{
  "d_expert": 96,
  "moe_layers": [0, 1, 2, 3, 4, 5, 6, 7, 8, 9, 10, 11, 12],
  "num_key_value_heads": 1,
  "norm": "rmsnorm",
  "norm_place": "pre",
  "norm_eps": 1e-05,
  "rope_theta": 10000.0,
  "parallel_block": false,
  "init_std_up": 0.0382,
  "beta1": 0.95,
  "lr_head": 0.00743,
  "max_grad_norm": 2.0,
  "schedule": "wsd",
  "decay_shape": "linear",
  "max_seq_len": 1024
}
Below are experts of layer 8 (counted from 0) of a mixture-of-experts language model. Rows are named router (the router's row for the expert), gate (a neuron's input weights, with its number), up (a neuron's input weights, with its number), down (a neuron's output weights, with its number) and show model dimensions 0-159. Each number is 128 + 24 x the weight over its row's rms, rounded and kept within 0 to 255.
Before each expert's rows: "gets" lists some tokens that make up at least twice as much of what it gets as of all text; "raises" lists some tokens whose logits its average output raises strongly, later layers aside. This comes from a sample of Wikipedia text that the model never trained on. Tokens count by the router's weight.

# expert 10
gets: "ed", "ing", " that", " with", " made", " used"
raises: " most", " many", " the", " numerous"
router [157 138 120 131 104 104 100 105 155  99 132 176 104 165 147 119 142 128 122  94 124 131 101 118 104 134  77 119 113 146 132 124 129 116 129 118 121 155  94 138 129 167 125 123 135 144 111  95 141 106 132 146 162  50 140 114 126 130 102 151 140 110 105 157 117 110 121 113  94 130 104  87 152  97 112 176 148  52 114 120 114 104 152 110 162 114 121 100 134 114 164 122 131 117 107 129 157 151 146 112 127 107 143 132 147  88 178 132 151 129  75 124 114 110 163 128 101 150 162 131 113 161 130 118 132 142 169 117 110 144 113 137 135 127  68 146 139 119 108 151 108 161 170 176 151 151 135  98 133 132 129 109 166 162 147 169 108  97 151 130]
gate0 [172  89  99 109  96 122  95 111 143 122 168 134 121 121 101 140 155  67 130 113 121 155 134 168 129 115 170 101 181 182 110 101  75 171 134 101 107 152 125 121 149 109 110 147 128 124 137 144 109 147 134 162  82 116  99 116 113 133 118 112 177 155 134 124 129 145 131 157 184 112 161  84  79 183 134 108 110 123 116 130 115 145 139 167 118 122 157 130 118  99 177 157  99 140 103 161  99 111 137 135 162 148  89 129  88 144 151 135 127 126 133 142 155 126 129 118 103 150 122 126 124 139 125 127 117 194 118 137 125 130  98 137 142 145 144 118 103 165 153 138 176 101 115 112 151 118 116 125 131 124 111 127 134 111 117 129 105 113 158 128]
up0 [ 80 113  97 113 110 120 117 159 104  95 141  93 146 101 135  90 152 100 127 116 117 111  78 100 130 128 146 119 154 129 104  93 132 124  97 139  99 131  99 154 147 113 132  90 155 142 108 111  97 143 106 146 181 155 126 138 131 130 201  99 139  94 115 124 139 144 165 133 145 147 102 100 111 127 130 143  88 116 183 101 131 127 136 146 142 109 115 106 110 135 141 111 169 134 108 159 105 146 116 137 150 152 152 164 158 169 111 123 107 132 142 164 140 150 149 137 106 146 144 154 117  92 124 160 122 133  87 151 130 125  96 143 151 128 130 148 140 133 124 124 144 110 111 157 169  98 186 145 108 138 160 133 160 135 124 178  72  86 119 110]
down0 [170 139 120 124  89 119 107 139 132 104 136 122 181 125 139 105 158 158 123 126 132 135 117  81 122 155  86 102 101  64 147 117 141 125 116 117 130 103 112 146 138 150 154 105 147 140 109 125 109 108 137 115 183 153 139 133 122 129 129 104 113  97 100 121 137 162 135  85 114 162 111  86 116  90 136 170 117  89 167 157 141  67 159 170 173 130 136 146 135 150 128 123 165 120 115  78 132 139 110 145 153 133 145 153 147 162  97 154 111  95 138 159 130 133 149 145 130 112 116 100 124 121 139 135 119 114 158 163  91 109 101 173 141 107 145 152 138 136 121  97 102 107 123 205 132 145 158 105 125 132 149 142 131 150 143 147 116 113 150  99]
gate1 [136 113 130 147 149 145 119 151  82 128  81 113 129 132 133 159 105 116 115 128  97 141 133 130 110 141 144 149  99 142 148 130 138  98 156 138 143 118 116 153 115 160 143 130 121 139 144 102 147 122 134 152 150  83 113 176 130 148  95 131 123 175 102 151 121 131 124 105  99 133  99 151 141 133 132 146 153 113 120 136 132  79 113 128 143 154 104 104 115 122 140 135 185 125 110  84 164 181 127 140 150 102 129 130 135 103 160 177 180  88 117 106 138 165 120  99  95 109 108 107 127 111  89  60 153  92  91 109 141 158 112 103 109 114 156 135 185 133 164 166 132 136 131  96 129  90 120 152 114 111 116  98 161 161 158  95 128  94 118 141]
up1 [175 139 112 142 117 109 132 150 115 105  63 133 134 134 202 140  97 121 139 112 119 152 140 158 149  59 131 147 127 124  80 106 109 120  97 157 126 147 166 129 161 138  91 140 105 195 150 147 116 126 138 144 130 108  95 119 141 120 140 106 157 110 120 149 158 120  70  87 146 118 120 108 123 163 141 172 127 117  90 157 113 154 110 158 131  95 134 115 132 127 130 139 163 113 117  89 133 151 115 174 140  94 146 148 159 150 103 135 112 118 117 144 114 138 111  86 152 128 151 101 117 148 166 170 124 126 124 115 150 171 135 139 124 151 139 152 148 143 121  85 125  88 121 106 132 137 137 130 107 130 159 114 108 164 123 159 149 151 124 127]
down1 [160 104 125  98 107 155 136 128 168 136 175 175 117 136 130 133 136 157 153 142 135 165 137 104 123 143  69 114 112 145 136 160 107 113 125 131 120 130 134 154 120 166 104 155  96 167 165 109  85 143 125 136  91 166 107 121 145 116 123 110 122 133 120 127 136 127 117 107 168 119 115 128 134 136 148 136 144  99 158 141 116 154 111 165 118 129 119 141  87 117  88 101 146 150 101  93 142 133  81 122 138 161 138 104 102 154 132 166 140 124 143 142 116 136 168 137  87 141 118 131 152  91 125 156 144 131 170  74 103 172 118 148 131 148 152 102 101 141 144 139 108 139 115 159 148  98 135 147 149 124 141 163  35  93 125 114 130 170 134 100]
gate2 [157 110  87 114  73  98 132  90 183 124 107 144 128 132 133 132 133 134 158 120 118 132 109 117 103  95  93 120 146 164 104 143 128 125 191 122 101 143  93 148 123 149 109  83 128 142  99 139 112  88 141 109  80 140  95 126 131  94 142 158  91 145 137 126 117 160  94 148 131 134 129 151 145 149 179 119 117 131 128 105 132 145 126 171 102 109  72 138 163 122 147 160 166 111 130 115 174 127 128 133 122  92 138 144 178 117 167 106 154 129 103 120 134 132 102 114 148 104 142 129 107 122  87 124 112 147 158 112 121 172 164  75 123 113  85 121 130 157 149 122 111 131 120 127 143 176 108 140 134 101 116 118 137 158 149 146 124 130 136 178]
up2 [103 139 118 146 165 180  99 156  98 155 151 133 179 120 118 106 123 155 135 134 139  98 141 166 180 146 124 159 114 133 201 118 134 157 109  95 102 160 115 164 111 152 171 131 151 126 136 151 113 124 121 105 165 131  94 116 139 105 117 106 141 130 113 151 150 140 135 141 147 142 133 153 166  87 151 105 156 107 104 100 140 150 108 114 143 144 120 108 120  99 146 142 186  98 134 151 108 132 154 102 120 165 121 112 155 121 115  90 125 102 141  88 137 167 128 104 132 131 125 142  92 105 117 110  96 148 147 128 103  94 157 110 107 126  97 106 173 125 125 139 128 109 124 111 136 156 130 160 143 158 130 115 104 117 114 115 133 134 173 204]
down2 [112  93 155 107 100  96  99 121 153 145 138 105 127 136 158 116 109 151 175  80 142 114 125 111  67 108 117 122  81 133 122 114 136 169 156 137 149 102  98 149 142 169  97 107  94 120 118 157  84 102 110 134  76 104 154 144 132 117 196 110 143  82 109 120 131 137  78  94 105 130 128 187 115 121 118 175 137 121 144 154 122 128 157 120  97 106 115 141 128 105 112 141 122 123 111 134 122  99 118 128 122 119 170 182 116 123 158 100 147 122 122 155 160 120 120  92 101 143 117 129 142 157 105 147  76 129 163 138 132 134 124 114 124 112 127 149 123  99 147  73  89 136 137 136 102 130 125 150 112 128 139 129 147 158 143 165 134 126 134 103]
gate3 [141  94 189 138  96  79 105 175 102 150 148 168  83  81 114 122 158  86 139 125 142 118 149 151  93 124 140 103  77 135 145 124 130 101 137 107 148 157 106 136 123 156 166 120 120 118 132 125 139 119 137 106 108 119 110 175 100 149 143 140 113 118 124 129 106 114 103  89 131 113  95 143 165 144 131 162 143  97 133 149 199 130 146 170  74 114 142 104  78 135  93 137 153 144 102 136 132 107 123 123 145  77 131 116 101 156  90 138 137 154  90 148 138 135 123  96 150 119 131 126  93 135 111 138 119 104 152  92  91 124 137 108 136 133 134 132 149 143 156 133 128 162 122 154  96 152 148 133 127 115 106  97 120 107 137  96 141 160 101 134]
up3 [114 176 140 169 131 134 168 112  84 155 122 115 120 166  89 125 139 133 128 150 118 151 110 127 119 134 163 135 162 146  54 139 101 106  73 132 144  90 137 135 158 121 108 148 120 128 127 157  98 135 125 119 136 116 149 152  55 132 107 146 141  89 145 144 114 107 123 157 132 120 136 160 117  94 137  78 122 155 128 132 115 135 117  97 135 142 142 131  98  95 149 128 114 137 103 164  85  88 132 170  97 130  95 127 105 131 141 128 101 156 137 141  89 130 129 159 154  71  87 127 131 134 117 156 130 118 139 140  99 145 133 166 116 151 125 122 144 115 139 110 123 102 136 118 150 117 141 123 166 144 143  68 148 116 126 148 131 172 155  73]
down3 [132 106 107 128 141 131 104 134 121 138 147 134 148  99 177 107 144  89 142 156 118 120 167 186  88 112 150 132 104 140 131 127 167 115 136 118 127 113  87 116 128  89 186 120 140 132 143  93 139  90 134 148 103 131 148 116 127 143 121 133 123 137 104  90 114 129 125  79  99 151 124 130 102 133 109 151 110 107 116 126 141  58 134 114  96 106  95 122  98 148 126 172 111 122 125 152 125 117 145 130 172 102 144  54 168 117 109 109 126 189 130 143 122 134 126 114 127 120 168 120 118 131  77 101 188 169 127 141 130  98 138 141 157 122 129 143 135 121 131 111 130 149 125  96 127 154  94 131 103 120 170 128 106 150 118 110  95  88  96 146]

# expert 25
gets: "o", "i", "a", "an", "in", "er"
raises: "ge", "ature", " that,", "med", "ario", "book"
router [107 100 102 110 124 115 143 113 144 144 173 118  70 129 112 104 111 115 110 136 146 133 123 154 108 128  91  96 120 141 101 163 122 133 121 120 135 141 112 112 128 158 125  90 179 178 135 114 153 116 109 140 147 112 140  52 115 129 135 145 141 137  90 137  57 109 181 139 127 117  82 106 130  96 110  96 138 100 103 153  79 133 176 110 101 132 143 119 110 129 119  92 174 150 127 122 135 170 171 128 112 114 143  95 144  94 140 117 158 174 114 118 135 110 119 104 126 117 139 150 120 130 116 119 147 151 152  90 131 162 116 123 127 162 101 141 173 123 123 131 106 147 130 131 125 180 141 146 131 150 126 150 150 150 167 122 128 101 142  90]
gate0 [132 134 118 132 137 136 121  92 110 110 139 117 148  88 111 145 145 113  88 132 131 111  83 162 137 112 140 117 122 170 147  65 123 127  75 131 166  92 159 135 135 141 134 120 116 100 158 189 146 125 121 146 114 144 143 119 110 131 121  61 130 140  94 118 121  95 110 123 118 145 144 108 134 158  80 120 146 135 167 163 113 172 182 143 102 117 159 114 142 109 167 106 155 148 147 129 186 125 138 138 125 149 113 108 135 127 141 175 122 158 114 128 109 150  89 121 131  98  95 127 113 123 138 148 166 143 154 127 109 146 136 133 185 129 123 143 164 129  82 160 101 129 113 150 115  96 115 148 123 137 172 134 127  99 113 157 164 161 129 118]
up0 [127 160 125 137 148 127 154 151 123 142 109 127 120 163 153 121  85 156 106 163 152 140 159  96 141 158 135 126 177 108 123 110  92 138 131 109 136 124 131 134 140 137 127 148  90 131 146 157 118 133 119 148 134 130 114 141 145 120 154  96 120  82  71 106 140 140  76 110 141 169 143 146 124 105  94 133 138 132 135 136 110 147 145 127 173 107 151 139 120 116 127 147 103 131 115 132 148 131 121 170  91 161 139  92 120  81 124 144 109 169  94 131 116 166 138  94 127 141 103 110 130 101  97 157 101  92 139 145 114 112 137 169  95 119  91 179 106 124 178  58  75 106 127 128 160 132 138 128 127 166 115 142 107  98  94 130 181 145 141 143]
down0 [149 117 130  83  98 108 169 144 119 152 175 144 124 117 109 156 123 144  92 138  93 154 138 130 162 106  79 166 143 137 103 131 141 104 144 139 136 111 155 115 136 181 135  80 134  94 114 162 138 131  95 111 111 135 121 110 133 103 103 126 130 149 141 146 157 109 123 153 134  98 114 138 164 126  87 145 140  87 128 123 128 145 137 129 134 127 176  90  83 136 140 112  98 153 107 133 155 112 119 128 118 151 122 148 138 144 114 125 128 118 126 168 131 142 143  74 126 186 150 138 106 147 122 130  81 153 122 156 110 155 174 130 185 141 110 130 104  94 145  87 159 100 107  82 152 164  81 134 153  99 127 144 110 156 118 138 158 127 115 157]
gate1 [134 108 164 117 148 166 170 122 119 113 115 150 100 127 169 119 131 146 146 112 133 107 163 130  88 159 106 147  81 134 128 142 101 119 133 155 161 126 186 103 138 122 111  78 141 187 146 147 182 120  99  81 123 127 158  71 162 120 191  67 102 148 108 115  68 133 174 134 134 151  97 127  95 143 167 115 104 108 101 128 110 137 127 134 143 101 113  92 134 155 146 121 129 136 121 139 132 120 155 112 149 145 134 117 125 140 156 122 127 101 133 119 161 131  97 130 114 137  72 132 144 118 116 103 103 119 116 144 104  74 112 128 130 133 120 169 100 139 114 136 119 110 179 134 108 151 139 119 106 139 121 147 111 142 128 127 122 120 133 132]
up1 [137 138 122 170 147 117 138 119 151 149 127 120  98 103  96 138 148  99  88 125 126 146 131 139 122 120 151 101  83 127 144 134 119 113 144 139 133 171 127 137 123 105 126 120 102 113 159 168 104 135 143 149 157 113 158 148 170 130 160 131 169 111 106 157 105 131 129 171 110 126  93 143 114 141 162 133 140 113 186 116 144 111  93 123 125 107 166 111  83  66 133  91 127 105  96  90 188 133 136 128 101 119 141 128 145 134 176 131 138 117 112 151 176 119 139 158 135 129 128 116 132 169 167 147 131  79 154 153 158 115 141 114  98 141 123 144 124 125 124 112 120 119  87 180 127 203 107 148 152 152 120 127 131 110 118 159 128 124 173 156]
down1 [114  70 156 154  61 110 132 126 143 106 125 147  97 116  93  91 140 118 135 125 149 111  94 153 111 108 131 113 126 120 135 133 106  91 147 146 122 124 142 109 115 159 110 120 147  93 141 113 117 138 165 142 143  98 100 116 108 113 167 151 139 112 123 164 169 129 135 121 163 101  59 179 158 127 135 155 134 182 158 119 116 137 151 169 150 160 102  88 123 148 156 120 164 155 149 106 133 124 139 143 103 114  96 143 141 115 179 160 143 115 112 123 120 149 105 153  74 138 143 150 131 139 106 132 118 121 122 125 180  71 139 128  88 139  75 126 157 137 115 127 122 157 135 148 120 101 109 148 155 159 146 126 113 123 138 105 139 121 133 155]
gate2 [142 115  94 140  85 126 145 117 100 104 157 129 127 147 113 115 175 102 119 115 111 139 104 142 133 133 102  83 163 135 118 146 113 114 128 134 132 119  92 109  87 122 153 152 121 141 164 160 141 149 156 131 163 144 143 109 143 113 158  70 140 144 175 153 104 113 140 137 117  58 112 170 110 118 167 124 145 135 145 108 103 142 110 120 132 134 107 106 100 139  89 148 170 125 119 132 138 150 173 157 133 162 159 140 159 148  96 155 151 120 107 122  98 124 140 119 148  87 115 125 100 158  94 112 109 149 135 128 116 132 142 141 132 123 102 133  93 140 161 120 145 156 164 168 120 125 133 139 133 189 110 139 215 104 128 115 143 153 132  97]
up2 [121 138 137 111 107 132  89 147 131 113 159 147 152 101 118 104 151 136 109 109  79 139 128 126  86 119 128 128 169 146 163 105 116 112 135 109 110 118 167 128 145 121 124 145 109 146 118  94 161 156 132  93 106 163 115 126  99 135 115 146 115 152 119 175 155  88 117 116  95 106 133 101 137 151 165 109 143 140 112 115 133 126 168 141 172 150 131 131 152  83 163 118 120 128 128 130 196  57 139 151  91 134 112 111 130 137  95 152 109 138 160  88  96 133 143 153 121 171  73 142 172 137 139 113 167  96 105 157 111 143 137 130 153 159 110 107 178 133 112 138  89 133  75 112 157 140 115 137 105 154 123 123 104 128 111 112 115 110 119 111]
down2 [123 120 114 160 116 151 176 115 112 157 121 127  88 133 103 147 122  97 128 109 157 129 130 142 130 143 134 130 168 121 170 168 140  94 153  91 111 112 128 122 145 115 117 144  91 149 138 117  93 138 125 113 145 104  86 129 152 138 107 124 121 150 145 121 127 118 130 124 112 142  86 109  90 124 168 107 126  90 117  87 162 162 152 148 147 105 135 159 126  91 160 119 169 126 152 105 165 103 105 146  80 128 140 111 113 101 130 117 146 133  91 102  98 117 145 165 155 117 116  98 108 138 135 128 136 134  84 117 126 137 106 151 116 147 142 142 165 162 130 172 117 162  83 106  66 169 125 118 116 175 148  83 125 133  91 101  73 155 144 142]
gate3 [127 137  82 106  81 122 120  90 109 154 111 113 134 111 175 101 124 121 122  97 101 170 109 136 156 137 138 145 122 110 119 128 136 116 131 104 122 109 142 124 106  70 155 117  87 149 132 116 121 117 111 119 156 141 146 113 115 126 113 115 143 132 110  91  68  99 200  76 155 102 148 105 120 117 132 147 149 113 140 142 140 143 153 118 123 123 123 132 140 186 108 134 137 128 150  87 142 143  90 163 117 141 141 163 122 129 118 157 172 118 135 105 118 184 128 105 147 112 113 129  93 121  76 113 119 147 120 205 127 122  85 110 137 114 144  70 148 130 131 116 114 132 143 112 143 175 106 160 155 128 145 141 150 119  85 118 122 119 115 131]
up3 [132 134 143 132 130 116 146 147 115 120  76 116 151 116 141 109 132 138 106 104 177 149  72 116 119 118 150 106 121 109 151 177 130 124 151  98 143 116 140 119 101 132  75 123 100 114 130 132 162 130 129 133 159 137 114 122 110 115 141 175 131 134 147 115  78 134 169 131  76 127  98 130 132 164 140 124 147  92 150 105 128 115 150 124 160 140 121 133 137 158  75 170 151 132 122 104 126 155 123 108 155 167 121 113  94 131 190  82 120 125 157 148  81 146 130 101 113 107 165 151 118 124 159 181 105  96 120 148  92 134  94 105 115  91 162 125 120 139  92 137 134 138 113 100 117 147 131 127 195 110 150 111 111 133 175 132 128 131 118 100]
down3 [115 107  93 160 138 118 134 115 123 161 158 151 158 146 107  96 135 115 146 123 125  97 107 115 133 160 139 148 143 133 119 142 120 125 104  94 171 127 139  96 114  97  81 202 117 152 103 155 144 147 144 153 160 134 146 129 114 140 132 132 111 104 187 147 117 118 129 115 120 134 165 101 117  69 186 138 121 134 118 146 158 124 158 163 130 117  76 136 143 179 150 122  80 108 133 116 117 120 111 132 138 112 143 123 132 143 127 126 139  50  99 127 106 135 112 143 112 143 114 159 155 147 145 130 113 100 124 161 131 111 115 102 131 121 149 171 150 139 138 130 117 144 134 157  94 176 149 103 133 156 137 138 103 134 164 168 160  94  86 107]

# expert 28
gets: " ", " 1", " 2", " 4", " 3", "1"
raises: "zh", "–7", "–6"
router [ 92 107 103 129 123 124 117  89 134 141 112 158 109 159 135 132 132 131 123  82 137 116 139 145  98 131  99 146 121 131 108 121  93 102 126 139  86 152 118 107 121 127 115  72 182 141 127 158 139  97 100 148 202 116 118 105 128  92 141 180 149 107 115 118 114 120 123 118 121 124 111 122 130  94  72 118 120 111 109 131 139 144 193 134 117 160 102 114 155  89 144 105 160 121  88 131 158 172 122 112 145 148 129  81 158 109 166 119 145 119 108 114 144 155 128 112 130 147 166 145 137 104 124 125 130 125 123  93 150 181  98 134 108 137 110 131 168 137 119 153 135 143 163 122 162 138 112 113 176 167 121 134 130 141 107 127  92 110 151  72]
gate0 [127 132 132  95 118 166 132 136 108 175 142 175 127  79 140  94 137 142 119  98  80 118 162 135 141  94 131 146 129 171 123 151 128 105  93 129  72 150 155 102 120 129 103 155 115 132 104 108 156 101 155  99 123  94 135 115 120 152 129 134 131 133 125 106 130 127 108 135  87  77 139 124 128 130 125 140 138 130 111 144 135 152 121 110 196 169 109 141 133 131 155 153 100 137 110  81 129 153 109 128 132 107 108 115 116 118 151 118 134 143  82 126 117 109 127 117 148  98 172 157 113 111 194 110 174 113 106 120 200 125 137 110 139 161  98 155 134  89 144 105 104 145 129 108 149 139 138 112  92 143 138 142 150 148  77  91 117 111 130 147]
up0 [143 129 166 110 111 116 132 140 181 109 135 160 121 136 110 128 154 126 131 170 119 101 146 122 130 169 137  94 151 119 167 146  99 147 150 114 205 128  95 123 115  94 147 152 112 149 137 111 104 141 127 178 150 139 121 123 139 156 110 113 147 123 112 127 147 125 138 100 100 133 116 129 123 144 171 108 152 131 137  94 123 144 147 159 106 170 135 156 163 145 116 101 141  92 123 136 116 109 118 159 150 124 127 135 152 168 138 150 147 112 132 185 139 101  95  95 136 161 151  99 140 119 131 122 105 147 106 111  88 193 117 149 114 101 118 116 143 178 117 140 188 130 133 144  60 167 124 124 127 117 122 168 165 123 128 137 109 165 146 136]
down0 [122 123 143 118 166 112 136 157 154 115 131 105  99 135 151 174 145 149 103 181 161 100 123  64 134 150 150 131 136  96 113 141 167 123 124 119 140 120 116 140 152 106 119 130 167 129 192 131 114  79  98 101 135 159 182 175 101 148 115 131 146 140 124 124 121 139 134 122 114 120  95  94 109  98 130  85 100 183 142 117 116  73 109 142 117 134 124 136 104 141 115 110 109 132 109 117 124 150 144 133 112 117 134 143 160 150 121  97 131 139 133 121 126 192 104 130 154 154 174 125 131 157 148 118 122 148 108 105 112 122 147 154  84 134 143 132 160  94 110 137 117  97 122 144 112 114 188 123 145 145 144 163 120 176 112 114  93 171 117 122]
gate1 [120 157 153 119 118 124 111 115 156 146 142 136 116 129 121  97 104 139 126 109 127 165  95  79 108 111 130  99 115 160 170 121 129  98 148 105 142  89 134 134 130 109 172 124  82 127 146 137 142 124 131 126 155 106 128  95 146  86 112 130 118  85 117 132 203 118 177  88 108 162 147 132 121 100 137 157 132 138 147 133 141 155 105 119 108 114 139 132 128 128 110 134 124 116 178 118 131 151 129 121 143 182 122  67 104 103 137 162 124 135 155 123 103  95 111 115 143 157 102 126  71 116 112 124 115 176 116 150 103 136 140 154  86 107 104 142 104  84 124 117 126 141 152 164 156 145  69 120 164 135  74 122 122 161 147 141 137 132 146 159]
up1 [198 121 100 127 119 130 150 133  89 148 138 131  78  63 138 140 158 192 135 161  86 132  98 144 122 104 131 140 119 160 114 125 149 103 125  97 133 153 112  98 120 131 110 177 109 126 129  89 159 158 150 112 137 114 149 130 117 110 136  98 123 165 124 113 127 107 101 158 131 114 184 140 148  96 145 127 127 147 122 127 141  96 118 111  87 144 130 149 142 108 165 123 155  99 101 117 117  78 150  85 104  99 118 167  90 133 114 115 137 174 138 105 140 124 129 129 115  65 109 105 122 123 130 144  88 138 131 150  91 141 123  97 125 122 125 147 156 132 112  96 142 114 113 116 149  92 132 111 132 143 165  93 136 128 126 160  95  99 106 144]
down1 [ 86 121 120 142 139  92 166 126 121 133 141  99 163  94 122 115 112 164 149 183 135 142 107  87 157 122 132 158 138 117  78 110  83 142 149 116 132 165 146 168 109 146 144 151 154 138 124  97 103 119 165 154 133  95 126 132 139 100 106 122 166 118 127 114 130 143 127 123 121 147  80 139 126 146 122 132  91 108 115 121 131 108 123 129 122 139 152 142 182  68 123  99 170 121  94 156 150 132 105 101 136 138 139 121 109 139 156 106 142 123  90 134 110 152 171 118 185  79 146 126 106 142 162 122  97 116 135 124  65 115 122 115 126 160 149 161 130 125 152 152 167 108 103 103 140 108 153 128 122  91 139 130 134 114 103 115 123 114 167  76]
gate2 [172 151 146 147 137 162 119 129 139 112 131 138 113 137 145 135 151 131 125  93 101 127  91 118 138 129 113 186 114 114 116  73 117 135 110 153 127 148 144 169 115 151 185 129  99 113 119 141 174 104 140 143  99 113  96 126 126 129 123 150  96 156 158 118 118 121 177 107 145 129 129 103 150 134 160 127 121 117 129 108 113  95 118 116  93 131 167 104 131 104  98  86 123 124  68 156  84 139 135 149  61 136 142 171 104 179 136  91 127 104 128 124 121 114 176 130  93 156 132 126 144 129 119 125 135 110 145 130 145 124  80 133 105 141  79 118 125 141  89 166 106 118 115 137 114 128 126 126  83 154 158 137 101 191 129 104 128 107 130 113]
up2 [124 166 119 126 122 139 147 175 100 103 124 139 138 138 137 154 155 104 116 116 139  92 142  85  98 146 179 113 134 120 112 142 124  95 135 164 111 128 154 115 149 149 119 123 123 144 170 119 159 168 136 157 117 148 161 148 101 166 107 119 157 103 107 146 117 141  96 164 129 140 186  83  94  72 144 149 168  96 134 107  96 115 119 146 134 101 114 157 147 153 125 154 126 114 168 157 162 143 151 148 136 146  97 122 175 131 146  97 115 138 137 118  94 123 129 107 116  99 108 158 159 129 105  78 117 102 112 145  99 137 148 100  92 141 131  89  82 133 101  88 135 102 123 145 158 126 116  78 134 102 114 102 126  99 111 137 120 110 112 112]
down2 [143 121 170 134 150 131 165  87 147 149 160 145 185 121 116 107 124 113 145 112 130 105 142 144 130 138 107 116 138 123 108 104 165 119 101 177 101 146 122 105 166  64 127 103 195 141 126 119  93 104 135 118 127 156 105 148 136 169 110  70 107 132 189 144 109 154 123 134  95 143 124 133 147 138 169  77 160 138 148 108 117 109 101 148 133 108 106 132 118 123 117  73 144 111 100  91 115  91 142 118 118 132 100 121 123 170 145  97 136 119 141 148 112 155 121 117 116 171 154 133 173 101 158 124 132 113 113 124 111 123 159 126 121 153 121 145 109 111 128 144 109 138  93 110 156 165 117  97 115 117 138  90 103 124 159  91 137 138 145 106]
gate3 [136 100 105 135 154 118 137 125 118 167 122 158 104  76 133 120 169 141 119 179 113 117  97 145 121 121  96  83  90 180 135 158 118 121  86  84 119 118 140 130 115 113 122 135 154 108 100 155 100 135 144 101  88 116 137  92 158 116 195 114 151  68 110  98 155 100 144 102 134 185 122 122 117 134 158 154  94 120 141 129 152 122 143 156 136 134 156 132 141  98  96 181 115 112 140 112 146 163 139 101 160  86 103 109 116  95 113 123 149 107 158 113 103 135  96 113 145 115 143 125 126 127 131 119 118 136 105 118 126 125 106 183 124 136 115 149 139 106 152 122 115 118 123 102 142  98 129 114 152 113 118 176 190 123 140 112 111 117 140 136]
up3 [117 129 124 108 135 141 138 118 110 127 126  64 103 108 110 102 154 156 118 134 128 129 159 111  89 134 147 158 109  72 127  88  85 114 128 141  99 116 127 137 143 146 155 119 188 135  98 103 110 161  99 131 125 121  87 143 112  85  86 148 123 111  98 126 149 127  65 157  99 104 169 131 139 142 134 111 156 150 121 165 132 155 144 120 120 159 175  79 116 132 164  85 125 124 141 134 148 135 143 157 131 153 118 135 147 109 161 161  95 117 145 120 101 128 125 124 108 176  95 140 110 139 140 162 114 179 156 115 140  89 111 155 138 139 167 131 144 126 118 137  82 115 164 109 119 163 140 139 129 166 162 127 109 138 144 163 139 134 112 138]
down3 [164  86 121 145 141 111 125 112 151 109  92  92 132 124 139 147 109 116 147  80 117 141 118 161 153 108 164 118 136 108 151 145 160 153 114 125 113 164 114 148 149 100 101 122  89 153 116 139 162 130 152 118  95 101 116 147  98 127 124 169 109 158 113 154 110 142  98 118 143 106 116 105  90 103 118 133 119 134 107 119 125 119 123 161 132 124 138 117 159  88 162 121 119 116 123 102  92 101 149 150 117 187 106 202 172 169 141 124 161 140  94 124 160 104 121  91  95 127 151 147 118 169 151 162 121 114 140 119  77 108 143 111 172 113  83 140 115 141 125  99 113 144 136 113 136 130 114 113 168 102 154 130 118 119 173  80 118 144 152 119]